python train.py --n_layer=9 --experts_per_token=2 --routed_scale=1.5 --balance_loss=0.000984 --tie_embeddings="early" --beta2=0.95
Below are experts of layer 5 (counted from 0) of a mixture-of-experts language model. Rows are named router (the router's row for the expert), up (a neuron's input weights, with its number), down (a neuron's output weights, with its number) and show model dimensions 0-63. Each number is 50 + 12 x the weight over its row's rms, rounded and kept within 0 to 99.
After each expert's rows: a language model's description of what the expert responds to; "comes after" lists some tokens at least twice as common just before its tokens as in all text. This comes from a sample of Wikipedia text that the model never trained on. Tokens count by the router's weight.

# expert 9
router:51 56 50 52 50 32 37 50 68 56 55 50 45 54 62 36 30 49 52 76 39 50 50 37 55 41 49 26 46 44 50 50 55 55 40 48 51 39 79 61 65 71 34 30 58 31 70 68 40 60 56 40 35 39 75 51 46 56 60 65 33 35 30 40
up0:58 52 48 57 56 61 45 36 57 56 59 45 45 60 70 40 53 46 47 26 39 44 51 52 43 51 54 49 45 33 47 47 34 48 47 59 42 54 56 58 63 53 57 57 38 66 38 54 57 29 85 60 24 51 43 55 44 61 57 60 40 53 47 43
down0:65 56 56 48 68 42 42 63 32 62 79 57 53 55 61 27 61 48 54 60 54 48 65 35 67 45 62 55 46 44 50 38 46 38 34 50 47 32 51 64 65 52 53 53 36 58 79 68 68 73 58 55 34 32 50 47 48 54 44 37 61 40 51 36
What it handles: Object pronouns and kin
comes after: " his", " of", " with", " for", " her", " to"

# expert 19
router:55 41 48 45 48 32 60 57 80 53 64 54 43 49 53 37 47 62 48 67 43 52 60 36 51 48 37 35 67 40 52 47 68 64 41 41 38 41 73 45 56 66 42 33 40 34 62 62 36 63 48 25 30 44 74 37 55 45 62 64 43 31 43 42
up7:24 40 48 53 67 49 69 65 22 62 64 67 52 55 52 48 43 60 59 85 34 24 54 56 49 65 42 32 52 47 58 43 74 44 49 45 39 43 43 65 56 49 40 51 43 54 54 49 48 52 65 45 66 53 56 52 75 51 49 73 31 63 32 48
down7:55 46 39 42 71 62 57 47 34 64 55 55 36 52 67 40 46 69 44 35 31 49 46 61 53 69 76 43 50 55 64 40 62 38 35 45 63 56 70 60 38 59 59 49 35 50 59 64 28 68 51 53 39 45 40 31 55 44 34 59 50 61 17 51
What it handles: Name-initial capitals
comes after: " |", ":", ",", " the", "-", "|"

# expert 34
router:54 34 57 46 51 31 54 58 68 52 55 46 54 59 42 40 32 46 45 66 52 60 73 35 49 39 38 36 50 58 59 45 57 49 30 35 47 42 89 53 52 71 30 35 34 48 60 62 52 54 52 54 32 44 83 55 63 56 62 62 42 42 32 57
up0:27 37 58 54 38 42 44 53 43 46 62 33 71 37 50 35 57 62 55 54 54 38 29 52 37 44 47 46 45 41 55 39 40 52 37 42 50 61 67 71 44 43 40 77 48 21 37 39 40 47 49 60 49 62 50 52 54 79 50 43 55 55 25 62
down0:55 52 50 52 58 65 49 65 46 52 24 55 31 41 46 47 48 39 51 49 48 54 53 40 44 45 45 70 48 48 34 36 49 46 50 38 45 54 46 62 31 55 69 51 43 78 73 60 60 56 67 71 31 41 40 38 54 55 48 39 44 51 39 53
What it handles: Final year digits
comes after: "201", "200", "199", "202", "198", "197"

# expert 13
router:49 53 45 42 40 17 45 56 68 60 60 40 41 52 50 47 25 56 57 57 49 41 52 40 41 53 27 37 50 41 56 58 55 56 43 48 34 50 70 51 51 75 25 41 36 38 65 66 48 50 40 51 20 50 68 54 47 69 57 77 49 50 48 53
up0:42 45 55 26 51 52 61 43 66 36 48 54 50 56 53 39 54 53 27 47 59 57 43 37 36 39 39 58 45 60 31 83 61 59 52 40 55 59 62 48 81 50 39 62 29 62 61 53 36 26 42 49 67 40 52 38 71 63 48 30 50 28 62 56
down0:37 31 67 65 44 76 46 65 31 64 43 65 51 36 35 59 44 45 40 61 67 69 47 39 48 51 30 50 64 47 64 47 57 48 37 54 54 61 51 58 53 62 52 59 43 34 54 29 55 42 53 47 69 62 48 47 38 53 43 28 34 65 49 54
What it handles: Year digits, countries
comes after: "201", "202", "200", ",", "199", "198"

# expert 30
router:47 42 55 61 43 32 66 41 66 65 66 52 40 54 42 32 46 45 59 62 37 54 49 52 48 44 33 45 63 47 50 47 53 52 42 40 47 18 58 50 58 66 43 39 53 38 68 70 41 53 47 29 34 45 79 62 38 58 44 87 39 38 47 42
up2:47 18 66 56 48 39 44 34 54 60 46 44 79 35 74 54 41 54 47 52 61 57 63 53 48 51 31 67 56 59 67 38 62 55 37 38 58 43 42 48 52 74 31 52 34 46 51 52 61 57 43 33 46 37 62 57 65 75 51 53 32 58 37 35
down2:30 49 56 37 34 51 34 50 60 74 55 35 56 44 69 53 56 36 38 50 48 47 58 49 52 34 52 60 44 81 53 44 56 41 62 57 73 63 80 45 30 57 46 51 53 48 47 58 53 34 50 60 48 47 30 64 67 57 47 47 51 56 38 28
What it handles: Opening quotes and markers
comes after: " |", ":", "-", ".\n\n", "|", ")."

# expert 17
router:43 32 63 66 43 27 37 44 69 64 57 48 44 57 51 34 37 38 45 70 55 67 62 46 55 44 48 37 43 43 43 53 55 48 34 48 45 50 68 74 54 65 41 35 45 49 58 70 62 42 52 40 63 37 82 46 55 59 58 63 27 35 41 44
up2:43 43 67 54 55 47 26 39 44 50 83 63 39 30 40 54 51 49 35 44 40 44 81 40 39 45 44 50 40 41 49 63 52 47 52 58 34 51 46 53 57 56 53 63 42 61 62 29 56 75 44 49 57 67 46 41 36 66 48 55 52 50 42 47
down2:36 47 60 53 49 67 48 50 25 64 43 44 42 63 54 52 66 30 36 39 40 38 57 49 59 46 47 36 51 41 47 65 56 55 51 73 70 70 49 54 37 51 53 54 77 71 62 41 62 45 49 63 99 46 24 56 57 26 56 44 58 62 41 49
What it handles: Definite article "the"
comes after: ".", " of", ",", " and", " with", ".\n\n"

# expert 24
router:47 48 49 40 47 43 44 41 77 50 66 59 39 50 46 26 33 61 63 74 43 47 47 36 47 60 54 32 56 47 51 32 58 64 46 59 44 26 78 43 45 67 34 40 64 50 52 62 50 63 51 40 52 61 69 54 56 70 60 69 34 39 37 58
up0:49 37 44 45 55 38 63 41 41 35 52 45 65 41 42 54 53 66 50 42 57 72 34 54 55 59 73 67 49 59 68 30 27 80 29 49 27 58 39 54 50 54 47 67 50 58 68 40 26 59 52 58 56 52 64 56 36 67 58 57 31 77 40 63
down0:54 48 34 47 60 59 49 60 40 41 43 63 49 63 50 33 43 53 43 35 40 38 28 31 51 58 69 50 40 72 43 65 60 51 46 33 72 54 53 28 56 49 36 68 29 48 58 49 39 72 57 48 70 48 76 56 48 37 42 50 61 54 56 54
What it handles: Decimal points in numbers
comes after: "0", "1", "2", "6", "3", " No"

# expert 43
router:50 48 56 37 37 26 60 33 77 53 65 44 44 64 53 39 55 39 60 73 37 55 42 50 51 47 49 46 63 53 57 42 60 56 42 52 28 35 56 51 43 60 48 40 48 41 52 66 51 52 43 40 37 55 71 54 54 57 65 70 30 37 46 42
up0:64 53 37 31 46 71 36 39 66 37 49 34 42 59 70 50 54 70 39 44 66 52 44 54 65 55 60 44 46 55 49 41 63 43 56 47 52 64 55 44 63 52 44 57 55 24 42 49 45 42 31 36 42 49 53 38 37 43 46 55 48 40 29 30
down0:40 47 68 42 49 43 53 53 31 49 62 42 43 56 52 53 28 52 55 45 50 40 68 56 63 44 57 62 56 52 39 56 72 63 39 30 47 53 65 57 40 56 66 58 63 41 41 46 44 31 45 37 44 54 50 73 50 51 43 83 76 51 22 54
What it handles: Dashes and symbols
comes after: " |", " —;", ")", ";", "\"", " –;"

# expert 58
router:35 48 58 53 43 37 44 58 59 46 58 50 47 48 51 40 50 29 58 50 50 61 61 38 50 48 35 43 53 46 47 61 64 43 30 46 64 33 69 54 50 65 33 26 34 54 68 67 43 57 46 38 28 43 81 66 60 70 68 61 28 52 35 44
up0:51 67 46 49 77 39 55 59 49 67 45 24 50 75 35 45 56 35 64 52 56 54 65 41 70 61 42 60 33 60 43 53 32 40 33 62 44 52 33 44 50 40 50 40 49 41 63 56 37 49 31 57 62 47 42 56 47 76 47 50 51 46 46 41
down0:62 50 56 39 50 56 46 29 63 57 55 54 20 38 76 36 64 53 51 63 61 58 49 31 58 47 62 44 41 45 49 49 41 63 75 38 49 54 58 69 54 39 42 73 31 26 61 57 31 57 44 84 39 32 34 52 54 55 49 51 52 48 56 53
What it handles: Clause-starting pronouns
comes after: ".", ",", " that", " where", " but", " when"

# expert 4
router:61 38 40 48 42 33 44 45 85 45 61 49 46 61 47 39 28 33 46 67 43 52 50 39 44 40 46 42 44 42 50 39 56 61 50 51 61 43 71 42 55 69 37 32 27 55 69 62 42 47 44 46 28 56 74 69 60 59 67 70 45 45 44 45
up0:66 31 50 32 50 62 49 56 51 43 75 41 51 52 32 57 71 73 38 41 50 47 59 35 60 60 50 41 45 38 42 46 64 59 38 45 56 29 38 52 77 52 43 64 66 45 64 50 50 63 67 48 41 68 63 51 45 74 46 54 53 45 49 49
down0:33 44 40 40 52 40 58 39 61 37 56 39 31 75 48 43 50 65 40 59 65 34 48 43 49 57 44 41 73 32 57 61 49 52 44 35 44 59 37 70 65 58 60 84 54 30 74 36 50 45 49 38 47 50 65 58 44 47 48 49 54 42 26 60
What it handles: Final digits in identifiers
comes after: " ", "′", "°", "–", "9", "6"

# expert 18
router:68 37 59 64 44 34 53 53 57 67 64 44 44 48 52 40 42 55 57 64 33 52 50 37 51 47 45 42 44 58 59 52 54 39 29 58 58 40 70 49 59 71 37 48 39 28 63 63 57 38 49 41 21 69 78 61 43 56 80 74 25 37 39 40
up0:57 44 64 61 43 54 55 48 51 53 52 32 61 41 35 50 48 73 44 49 58 50 47 39 30 38 73 49 27 40 64 51 50 59 55 44 39 43 58 64 74 79 50 56 40 49 50 43 68 37 48 36 55 61 78 54 47 36 60 45 44 52 39 38
down0:44 57 46 41 59 35 38 57 40 73 49 39 43 46 46 65 63 41 45 58 58 48 40 48 53 52 46 68 67 46 70 51 38 63 53 49 60 38 43 38 53 53 43 45 33 59 64 53 68 55 60 67 74 39 65 44 63 40 32 45 79 45 57 68
What it handles: Past participles and verbs
comes after: " was", " is", " were", " be", " been", " also"

# expert 1
router:58 39 59 48 53 40 46 47 74 63 60 48 48 53 55 33 34 32 47 74 48 52 51 40 57 50 45 37 59 43 55 56 74 53 60 53 37 51 72 47 49 64 36 33 46 56 67 74 48 66 41 34 56 49 68 54 36 57 59 58 32 45 45 35
up7:54 40 36 31 47 51 36 59 48 30 42 49 48 40 42 57 26 40 41 52 56 59 64 58 68 52 50 50 32 49 83 61 15 60 51 37 29 67 51 46 56 67 36 44 48 45 48 47 65 70 43 47 56 54 50 48 46 43 48 68 41 50 50 23
down7:38 58 43 39 38 49 54 50 43 51 56 53 33 48 49 60 56 50 46 66 59 45 28 53 77 47 45 58 51 41 69 54 45 54 63 61 43 69 47 66 39 49 35 60 68 64 62 58 52 55 44 39 80 42 44 45 41 39 29 55 33 41 69 36
What it handles: Table cell separators
comes after: "0", "1", ")", "2", "3", "%"

# expert 26
router:51 63 53 44 49 26 46 33 71 59 68 53 55 59 50 40 28 39 48 69 53 59 39 35 51 52 40 40 55 49 42 49 48 65 37 54 44 22 61 58 58 64 58 37 41 55 53 60 45 55 52 32 29 57 70 40 59 63 64 68 28 23 35 37
up0:85 49 49 59 46 46 43 39 54 64 37 41 44 39 59 57 20 57 60 59 57 32 31 50 60 48 31 53 35 60 41 37 65 74 54 35 51 44 53 49 51 32 51 36 34 54 56 48 65 64 65 50 59 53 44 57 54 34 53 56 43 39 60 40
down0:50 51 52 38 77 38 55 46 61 52 61 56 40 49 54 62 32 58 71 46 54 35 28 65 52 45 49 65 35 50 66 21 50 41 56 66 54 53 34 35 49 38 34 45 35 66 39 44 79 16 47 46 30 68 51 63 54 55 45 49 60 59 47 41
What it handles: Space before numbers
comes after: ",", ":", " the", " /", ".", " on"

# expert 2
router:37 41 72 66 45 18 48 51 74 56 69 58 42 60 40 38 31 38 64 61 47 39 58 35 54 47 47 38 63 59 54 53 57 69 46 44 50 35 59 53 60 56 47 26 60 37 56 75 55 41 44 47 34 55 79 47 48 60 48 66 42 29 36 49
up0:52 37 73 56 67 56 53 40 36 62 39 78 31 45 31 59 48 32 52 59 65 59 59 29 63 55 41 61 54 47 63 41 36 31 25 55 48 49 41 44 74 49 57 46 38 62 55 50 36 49 39 41 52 60 45 40 65 63 41 52 40 61 59 41
down0:64 22 54 32 65 59 66 45 27 43 57 49 41 59 50 31 40 48 65 65 44 46 50 54 77 42 55 40 65 45 47 52 40 66 72 43 45 39 14 61 51 46 56 21 43 44 51 50 45 60 62 27 53 52 38 61 45 62 46 47 46 59 73 39
What it handles: Ordinals and rank adjectives
comes after: " the", " a", "'s", " his", " The", " for"

# expert 41
router:54 48 46 33 46 32 52 53 62 46 71 55 39 39 70 41 46 44 61 66 50 43 44 42 59 42 53 36 41 57 36 66 64 40 44 36 52 42 77 55 42 56 37 30 48 50 65 64 54 55 40 33 46 48 84 44 55 63 54 63 36 37 34 51
up0:45 44 82 53 54 38 29 29 45 59 64 61 62 42 30 52 57 58 44 31 45 75 53 43 50 36 54 41 60 50 49 49 65 57 49 44 53 43 55 45 59 35 55 78 54 42 41 68 62 85 47 29 58 52 66 70 37 66 52 58 40 39 41 59
down0:61 45 49 52 54 53 37 46 36 38 41 53 46 43 47 51 65 55 59 68 37 38 53 58 48 47 17 46 40 54 42 45 68 63 55 57 67 54 70 47 29 39 70 40 45 69 39 34 52 52 54 51 93 43 50 54 47 56 55 42 58 45 49 57
What it handles: Indefinite article "a"
comes after: " is", " as", " with", ",", " in", " was"

# expert 22
router:51 50 49 58 48 25 45 52 74 51 53 41 38 61 61 23 51 37 59 65 50 55 46 50 66 47 44 44 60 61 33 55 43 56 58 43 44 36 63 56 59 71 38 45 46 46 67 68 53 41 41 41 20 39 72 59 45 53 66 55 26 36 46 47
up0:63 56 75 47 53 58 39 37 45 63 55 53 50 43 59 61 53 66 70 43 66 48 54 52 43 53 50 52 47 51 33 33 56 56 54 39 53 53 55 63 45 45 59 50 64 53 52 45 41 54 47 50 39 26 37 32 08 53 61 62 27 52 62 44
down0:69 51 28 49 52 45 36 49 44 54 34 58 31 71 56 55 57 56 56 57 57 43 63 49 52 50 59 63 62 54 32 61 56 49 39 31 80 45 50 52 56 49 59 69 61 44 35 57 41 65 52 56 57 30 38 55 44 49 51 36 45 57 68 29
What it handles: Word-initial fragments
comes after: " the", " of", " a", " and", "us", "ic"

# expert 38
router:46 58 68 35 43 33 49 65 69 53 55 60 46 65 51 31 34 56 43 77 49 52 54 28 43 49 32 40 47 41 43 46 60 52 31 45 28 28 68 60 67 49 30 43 48 44 61 56 50 47 33 41 63 50 85 47 38 51 63 63 32 47 32 50
up2:46 44 42 38 32 50 51 58 57 38 41 67 45 39 44 54 50 48 59 65 47 64 60 58 66 28 46 56 32 32 51 46 70 51 37 50 43 48 55 41 61 52 39 54 43 55 48 57 45 37 71 51 49 31 50 53 33 84 41 39 46 63 56 51
down2:50 47 42 63 44 54 56 50 38 51 44 59 39 50 22 51 58 57 77 66 37 63 56 37 43 63 50 53 47 43 47 58 62 54 51 35 51 66 49 61 55 55 49 42 38 68 42 58 44 30 65 48 86 52 23 27 43 59 62 64 59 47 64 49
What it handles: Definite article after prepositions
comes after: " of", " in", " at", " to", " on", " for"

# expert 27
router:34 54 51 62 46 31 53 54 73 47 68 45 35 64 66 30 46 50 44 71 53 52 63 56 64 49 25 29 60 51 64 49 53 42 50 42 44 29 70 49 52 57 30 27 30 34 66 61 34 49 46 46 41 57 79 48 53 57 68 61 39 30 36 41
up0:58 45 21 28 56 22 58 36 44 48 58 59 42 58 45 42 45 51 37 84 34 43 72 56 58 66 53 46 45 46 65 72 43 49 51 60 37 33 45 84 40 24 52 41 56 60 42 43 38 66 56 48 41 66 60 61 53 37 39 50 49 47 28 54
down0:44 55 64 45 50 59 31 75 39 55 70 61 55 38 74 55 12 48 54 55 57 62 42 43 51 56 78 47 52 48 37 58 56 42 63 48 61 62 55 43 52 48 34 67 44 47 34 78 68 51 39 63 31 49 40 48 52 49 68 32 70 51 46 61
What it handles: Initials B, M, L, V, J
comes after: " |", ":", "-", " the", " of", " ("

# expert 46
router:56 50 60 40 58 32 43 52 75 50 59 43 37 54 70 29 40 54 46 65 39 42 63 30 49 53 42 27 50 42 46 56 60 69 36 57 34 29 73 67 54 64 36 45 50 55 59 70 52 48 37 42 26 49 64 40 57 73 58 59 41 43 26 51
up0:47 42 47 58 44 36 64 31 63 57 41 62 28 28 49 47 46 58 45 35 41 50 50 51 61 47 55 65 62 62 53 68 56 51 60 51 39 54 27 62 52 50 59 47 50 52 63 45 55 28 44 42 71 79 47 80 71 47 53 62 49 35 61 54
down0:32 49 79 45 59 43 47 27 40 45 44 76 55 40 41 63 50 54 44 28 60 43 49 59 43 39 73 51 49 45 53 41 52 33 68 42 57 57 40 52 78 65 58 43 58 57 57 44 35 51 46 77 48 49 64 46 43 49 51 45 61 58 45 24
What it handles: Numbers in stats tables
comes after: " ", " |", ";", "–", " +", " –;"

# expert 48
router:52 36 55 45 55 21 27 63 62 46 67 63 47 61 52 35 42 50 50 76 47 57 47 60 42 43 49 40 64 58 42 59 72 50 41 41 29 49 72 62 58 62 38 43 40 47 50 60 50 48 47 37 23 33 69 55 61 52 58 62 47 40 39 34
up7:42 46 49 40 79 41 43 46 41 51 56 57 41 54 24 67 58 57 54 54 56 56 46 43 62 37 32 56 56 67 52 36 49 34 45 53 37 37 45 60 64 62 53 29 28 47 62 61 49 73 66 31 52 58 43 38 49 41 45 52 55 52 46 64
down7:63 31 53 53 37 39 60 34 42 56 55 60 54 52 64 36 47 52 38 74 57 52 69 46 63 60 47 52 37 60 67 54 62 38 42 55 50 35 39 56 59 40 52 54 25 46 48 36 38 64 50 43 51 76 40 33 32 58 46 44 56 62 57 59
What it handles: Word-initial capitals
comes after: " (", " \"", ".\n\n", "\n\n", " =\n\n", "=="

# expert 11
router:40 41 49 46 50 23 50 57 70 62 77 49 48 57 55 27 35 39 60 76 44 51 58 47 44 49 56 36 51 42 47 59 51 54 42 42 55 34 64 56 41 57 32 36 62 47 68 66 44 53 44 25 39 55 84 56 47 48 44 72 39 52 36 49
up7:46 37 52 64 56 43 45 50 63 61 68 62 61 21 60 73 42 48 25 66 51 68 72 68 33 55 61 60 35 51 62 43 45 57 34 38 49 40 37 57 45 57 45 50 48 63 38 53 63 52 51 42 35 43 49 49 57 44 52 50 46 77 36 48
down7:54 51 56 48 37 54 32 42 36 35 49 49 32 39 57 48 32 56 72 21 55 59 54 37 62 60 34 54 47 57 42 54 66 62 67 54 56 53 68 40 44 44 50 62 31 47 38 60 43 49 41 41 40 50 41 59 41 62 44 38 80 36 44 55
What it handles: First names, taxonomy colons
comes after: " |", "-", " J", " A", " S", " C"

# expert 61
router:45 46 44 44 51 26 35 59 67 48 60 43 47 48 51 33 24 37 60 59 50 55 40 39 57 50 53 24 60 60 35 52 55 46 49 31 44 20 69 60 71 55 33 44 52 48 68 65 58 63 54 43 41 43 78 39 39 49 52 61 28 36 32 48
up0:35 41 42 53 44 66 42 46 41 58 38 52 52 42 48 25 63 61 65 50 63 82 49 60 59 47 45 51 51 55 60 54 38 53 38 25 54 19 63 43 61 58 26 45 49 63 45 44 49 56 46 56 31 51 55 61 56 57 38 49 49 45 42 62
down0:62 63 41 46 55 60 37 57 42 62 29 56 61 34 40 44 45 69 39 53 53 69 47 48 43 44 69 76 58 56 53 56 53 41 47 23 45 62 30 71 60 53 51 60 47 52 53 59 55 74 50 44 22 56 38 48 71 41 44 54 26 60 35 47
What it handles: Number words, word starts
comes after: " a", " the", " of", " and", " with", " for"

# expert 55
router:50 41 54 51 56 42 41 51 76 59 54 40 42 52 44 36 46 42 54 67 49 49 46 31 53 44 37 45 65 40 51 52 58 61 43 42 41 36 76 59 52 67 25 31 57 46 59 64 49 45 52 29 51 58 73 49 42 75 59 55 36 37 30 52
up7:40 52 80 28 40 55 56 62 50 40 40 45 39 55 40 52 63 40 39 61 56 68 62 64 57 63 51 36 48 53 58 45 61 66 66 38 42 45 51 41 65 64 39 63 44 40 55 45 35 75 42 46 57 42 42 58 47 54 81 54 43 66 46 28
down7:44 89 61 33 58 59 48 52 46 44 45 48 39 48 49 57 53 45 58 40 41 55 56 32 34 45 42 55 54 48 59 43 59 64 48 52 36 45 34 82 55 42 26 24 37 66 65 60 57 57 34 45 63 83 38 52 52 66 61 59 45 45 47 59
What it handles: Table cell separators
comes after: "0", " ", ")", "1", " —", "%"

# expert 12
router:52 41 59 44 36 30 35 49 74 66 44 52 44 60 59 34 47 42 49 65 52 51 62 34 39 51 40 28 50 51 56 57 50 58 38 57 42 32 69 47 56 74 30 39 40 38 64 71 59 36 47 46 37 51 87 54 45 66 68 63 30 43 40 55
up2:40 35 64 44 44 55 44 45 67 46 56 72 25 48 41 61 52 56 34 41 42 51 46 45 47 61 39 47 52 69 48 62 35 64 65 67 71 69 54 32 57 49 24 53 38 51 69 51 50 31 31 54 56 55 66 63 33 55 69 58 41 28 47 62
down2:57 37 32 34 41 53 59 56 36 61 47 74 56 53 24 61 54 63 54 44 37 67 56 55 43 65 37 53 61 42 47 53 28 43 42 42 16 38 49 63 62 51 47 47 36 58 37 53 61 51 51 83 68 42 57 53 61 30 46 47 51 49 50 42
What it handles: Table row endings
comes after: " ", "%", " |\n", ")", "0", " JPL"

# expert 25
router:51 28 63 69 41 35 58 56 69 44 51 47 35 54 39 38 32 51 62 54 56 56 52 34 53 31 40 33 45 50 39 48 69 58 40 48 45 43 59 54 56 50 30 37 41 62 60 73 33 45 45 45 33 42 92 46 51 65 72 79 35 54 37 37
up0:33 53 74 51 49 51 67 42 41 26 57 43 51 55 67 23 54 30 62 59 62 69 56 30 65 59 32 41 44 29 46 43 55 57 66 77 49 47 44 58 59 32 35 69 41 59 59 67 46 38 49 57 33 49 45 42 61 55 33 66 54 48 55 44
down0:49 64 61 50 55 41 56 44 47 55 62 54 25 64 50 68 40 62 49 59 35 55 70 60 29 65 36 63 49 46 54 51 45 63 46 48 44 51 73 49 48 47 66 48 58 54 66 39 64 37 64 31 37 40 47 61 62 29 32 52 36 36 66 42
What it handles: Adverbs and sentence modifiers
comes after: " was", " is", " are", ",", " were", " to"

# expert 39
router:38 49 53 49 49 24 60 39 68 51 57 64 33 58 54 39 45 51 45 61 30 57 40 44 43 58 31 33 48 58 48 41 68 68 52 53 48 32 74 47 54 70 42 32 57 50 44 60 44 63 36 45 35 33 85 56 57 52 53 79 40 37 40 55
up0:31 55 53 51 56 47 56 59 63 47 49 68 63 58 54 34 47 40 52 59 47 41 42 24 33 35 56 49 53 52 36 60 61 42 75 35 35 58 65 66 78 59 44 28 32 49 40 43 46 28 45 51 50 26 52 43 66 65 52 78 37 45 69 48
down0:54 48 45 77 58 50 62 52 42 53 40 70 55 52 44 50 62 47 58 54 56 40 26 56 50 52 54 60 35 65 33 50 52 38 28 62 50 56 37 53 64 71 49 59 34 54 38 56 50 80 26 70 36 49 41 63 50 49 35 61 49 44 70 50
What it handles: Initials D, P, R, G, N
comes after: " |", "-", "|", ":", ";", " Phylum"

# expert 28
router:62 31 57 51 35 35 58 35 62 55 63 51 46 60 39 46 29 37 47 58 38 49 46 34 46 51 36 35 66 68 64 44 56 53 36 52 33 38 67 62 53 67 16 47 37 36 61 72 51 73 45 47 31 41 76 48 60 56 59 69 49 38 39 47
up0:40 62 54 54 68 27 58 45 58 46 35 49 56 47 46 54 57 41 62 51 72 51 35 48 48 55 42 30 40 68 67 63 43 38 70 54 60 51 73 39 56 38 48 50 49 61 54 58 30 52 62 54 86 63 50 38 45 34 67 35 49 37 66 37
down0:45 52 47 44 47 58 59 48 38 58 42 52 40 54 73 60 48 40 60 42 59 47 35 60 35 47 51 27 31 63 80 51 52 26 50 57 53 34 54 58 51 49 37 58 44 51 47 68 51 53 39 60 49 49 57 45 64 49 50 59 74 65 52 58
What it handles: Leading number chunks
comes after: " ", " (", "–", "″N", " (−", " (#"